config = dict(
    positions='rope',
    parallel_block=False,
    lr_head=0.0186,
)
Below are experts of layer 6 (counted from 0) of a mixture-of-experts language model. Rows are named router (the router's row for the expert), up (a neuron's input weights, with its number), down (a neuron's output weights, with its number) and show model dimensions 0-127. Each number is 500 + 40 x the weight over its row's rms, rounded and kept within 0 to 999. Numbers have three digits each.
Before each expert's rows: a language model's description of what the expert responds to; "raises" lists some tokens whose logits its average output raises strongly, later layers aside. This comes from a sample of Wikipedia text that the model never trained on.

# expert 25
What it handles: Word pieces right after a capital initial like M or U, as in M-old-ova, M-axim-ilian, U-g-ly, plus commas and dashes in dates and scores.
raises: "y", ".", ". ", "a", ", ", "s"
router:553559509534542498462469495516425476529454527506482541517463503526540504437441513437550473533564407512543551493546489519461542504516477458543537466572507513465491501496500495509455599468474472527514477517553515592564573514445473463500488457577533448484560498548516448570425469530544487515494483475446474560501549499573479543572541441468524477451500547468483544477462459502510483441482
up3:472539519487528489447426564528512441558444537550523515508581538504557529528472472531551560533542461510474574519455490520489548465510545417551578503498534475587514473536439559470496536483516501517495460523543440565443468460451512555499527471512482504562440544512548518458532518488433503476461522540443508472517534549482519487470497470480485543463541521458483560471461573610499544506533
down3:516492558462560539504499488438462452461501507473527496530530416497489562542531524510495484484484537513465519482488507502478483553497462461439550491491499514473496501421553546463513566460508495535436548463494522513456475500491524560529482508535522485504651468499493447439497408554493460543598490459503440505521513568468535470407451493537469515513512471558468464480555463562442514595482

# expert 56
What it handles: Abstract or topical nouns and adjectives after of, for, or and, such as life, health, social, rights, power, education, music.
raises: "re", ", ", "i", "sp"
router:553558482494527559531557454582467505551415542487524507543479497561499549499486524466548468525497496509488534490519453526518533479526509484544560437505445499418530488467505487508459626471463538500502489480500447480528584560504428487528507426539512484441512546538500465561500492581534523533494454524415482554448561512530439562486492447460565448474458524493477551452477461480492483466487
up3:604543491458545556537513482523466563444476518497533457539546564471528535501495494520554459499471475528515453441412417486508567412593446466457464480534503493435501554481466554572498503465474557464549483530456516464521497576532518481454523536520504551496552480467536537530501503508492558402501486533409545530477490495526510493527503529564510509486515519518417470480534557532522485476509
down3:471452535477491490458502539465523504475584394517531503511504441530520532427530520512506487483492451485490481536483520478549414514401488499503521495552520546529521365503545462499399486561523518469514459504504542525473465520514491456478519489446518473447521489554499494431531491442541493466487485447481498518525417497527507526564532493541473540491430492496453386499589488582486529482521

# expert 62
What it handles: Commas and colons after proper names, especially between place levels such as Boston, Massachusetts and New York, United States, or dates.
raises: "A", "I", "the ", "and ", "V", "S"
router:559486513485513516580524491557466487603505505475562525513512544528583572487501508456500476501514455463514508508591463512514528462519425454544499474506454506502568497521518506542454545474456512553494433459578509524575544548478453456497519506588489481524500580575503500520466457521537529513560508447493452492440483503529494569504444471438513493500506517393447543425508478488527483442518
up1:437489431557536474526481518489474532445483579549485558434487499509503490533560446466476470464465461514509530477522492477483479544544440550486548520546437516556497505485466500500542498525538395503530463507481465554537512519582491492568453492477509438473554552524508547506499460499448481470459553511557469482432555596553535571564506496508531423458515526446485504502491539490428546409496
down1:442500507425495501499522418461441563439499468496516525530536453489451499523480538546475460526446531489531440436532566470532546554523471487480500536483521444474551478524533510466565563444555518536543552460513475453523492490473442511489526538529397491551532536481553458413568503489565520539506479541465499524494594535436480485475511493516572432481480474474536523460588515515494530564511

# expert 49
What it handles: Prepositions, mostly of, in, for, from, during, especially within titles and institutions like Secretary of State, Legion of Honour, Bachelor of Arts.
raises: "the ", "this ", "both ", "ex", "that ", "these "
router:528556499487512515517569440504430482610432485549497548513480568540530584492487523512493520531524484472544480469510484558511511470577422419487531440502483426478491474517548433563412512468476492578520468504508433500556515508473442438493473484534523472476535586520532500522504408557556535520525464485490467539447507510505495501499498471481548475491484556453462577507445480457482498469476
up3:501537562485467527474470466473456471508515476498452561517507535437459459465517495480555483498437564451505504484496497522465495370490465499509599516540566525574500453560468528579526516477442547527462421548496481493456433502453547485502500479544469486542471523618485495492522467529413497516458489550535475472409475488457465493545480486504447448522487505516470540469518504532437436483460
down3:529464465496428432432506501447512540425526451496500494480532455538545563527475431508487547473520515450533544534493496502571474481576543519501512539543517459464504503503523524491476501413523494589549485433429464506570397479561530530506529517460456515521419497473454503530453499544471460474537479446459437464475503548483504519494580463530555514477531467506489482594516521558436515461473

# expert 50
What it handles: Common nouns heading a phrase after the or his, such as church, city, school, team, university, band, before of or was.
raises: "ouse", "hersel", "ain", "ains", "ouse "
router:555582515509533568550497515525456505525501533523543502526492499502525513483480552482606466540581498475517505495544493497491545494498499440539545422491465466471502471417540479565479583469466508545533452417505488473500533591493449439489477460556536450472540471488547517528474487531489537545540441521453496473448551531522447557482479450414544461485476512485442526459480536476501448412441
up3:525515447471541508562539522409442456463517538503516577449510552491482489526407478507514427554624438477476503514505516461537572493551525448442464543480527539512507548591558503520476490481545505478517436556469508490480544505532463441517426486460438444490508513501585503450504540481507490565491525542479499486474524591497513462464528522485516446567507540524523505558533468483477471522474
down3:509491552478453483541469462518610542435530501459484442488508524500483486460535517525476480498424487538429526485502525463461502515492442525486468468525441462545465475426551481498492446504471538498520516554460517369486456533528522555466557576552446518513475467516511497462424503558558490445472513465513518502516466461486509444520478506476443581396495472464423471410524524522525522473488

# expert 3
What it handles: Prepositions and conjunctions opening a phrase mid-sentence, especially "as" after "known" or "referred to", plus and, by, into, towards.
raises: "the ", "rest ", "ques"
router:533556524536486542535549508492455482503503503520498558530449573498545563472502567513551437606537511454581523509527506548500543441503471430515509437549474491452533507479539473580441532441409472515532437468536521500515547526467413484489499479546542493476518497488518517507508463534529557516549481470497443489436519516530414579495474456472508439529458528467431505471442495486525494427477
up1:477459586478537533450474516521507526514487457450425514475505551538462491482479543466523524529478534454504477497532520449507471460529572464469473454552540488476534528479450428559492453468426434520451475496538511507515453502459468514457542498480490423464546517512475508488481454504582530445584492500507479414486461501425520531546461496505409508487521587588569529562486499512466500446410
down1:556524473491471509562588540457535462485531465528554469465466437483510509477561467576513510499549501505464510504515501474490500533511488530554573495546468507441499507468595544419537504547470527432523486477483528441460561525516537545466502498512518532546547527466469539521475607474440488575438439517486455578484547481513501437533520492486486488509546457471484569408494500504493595490561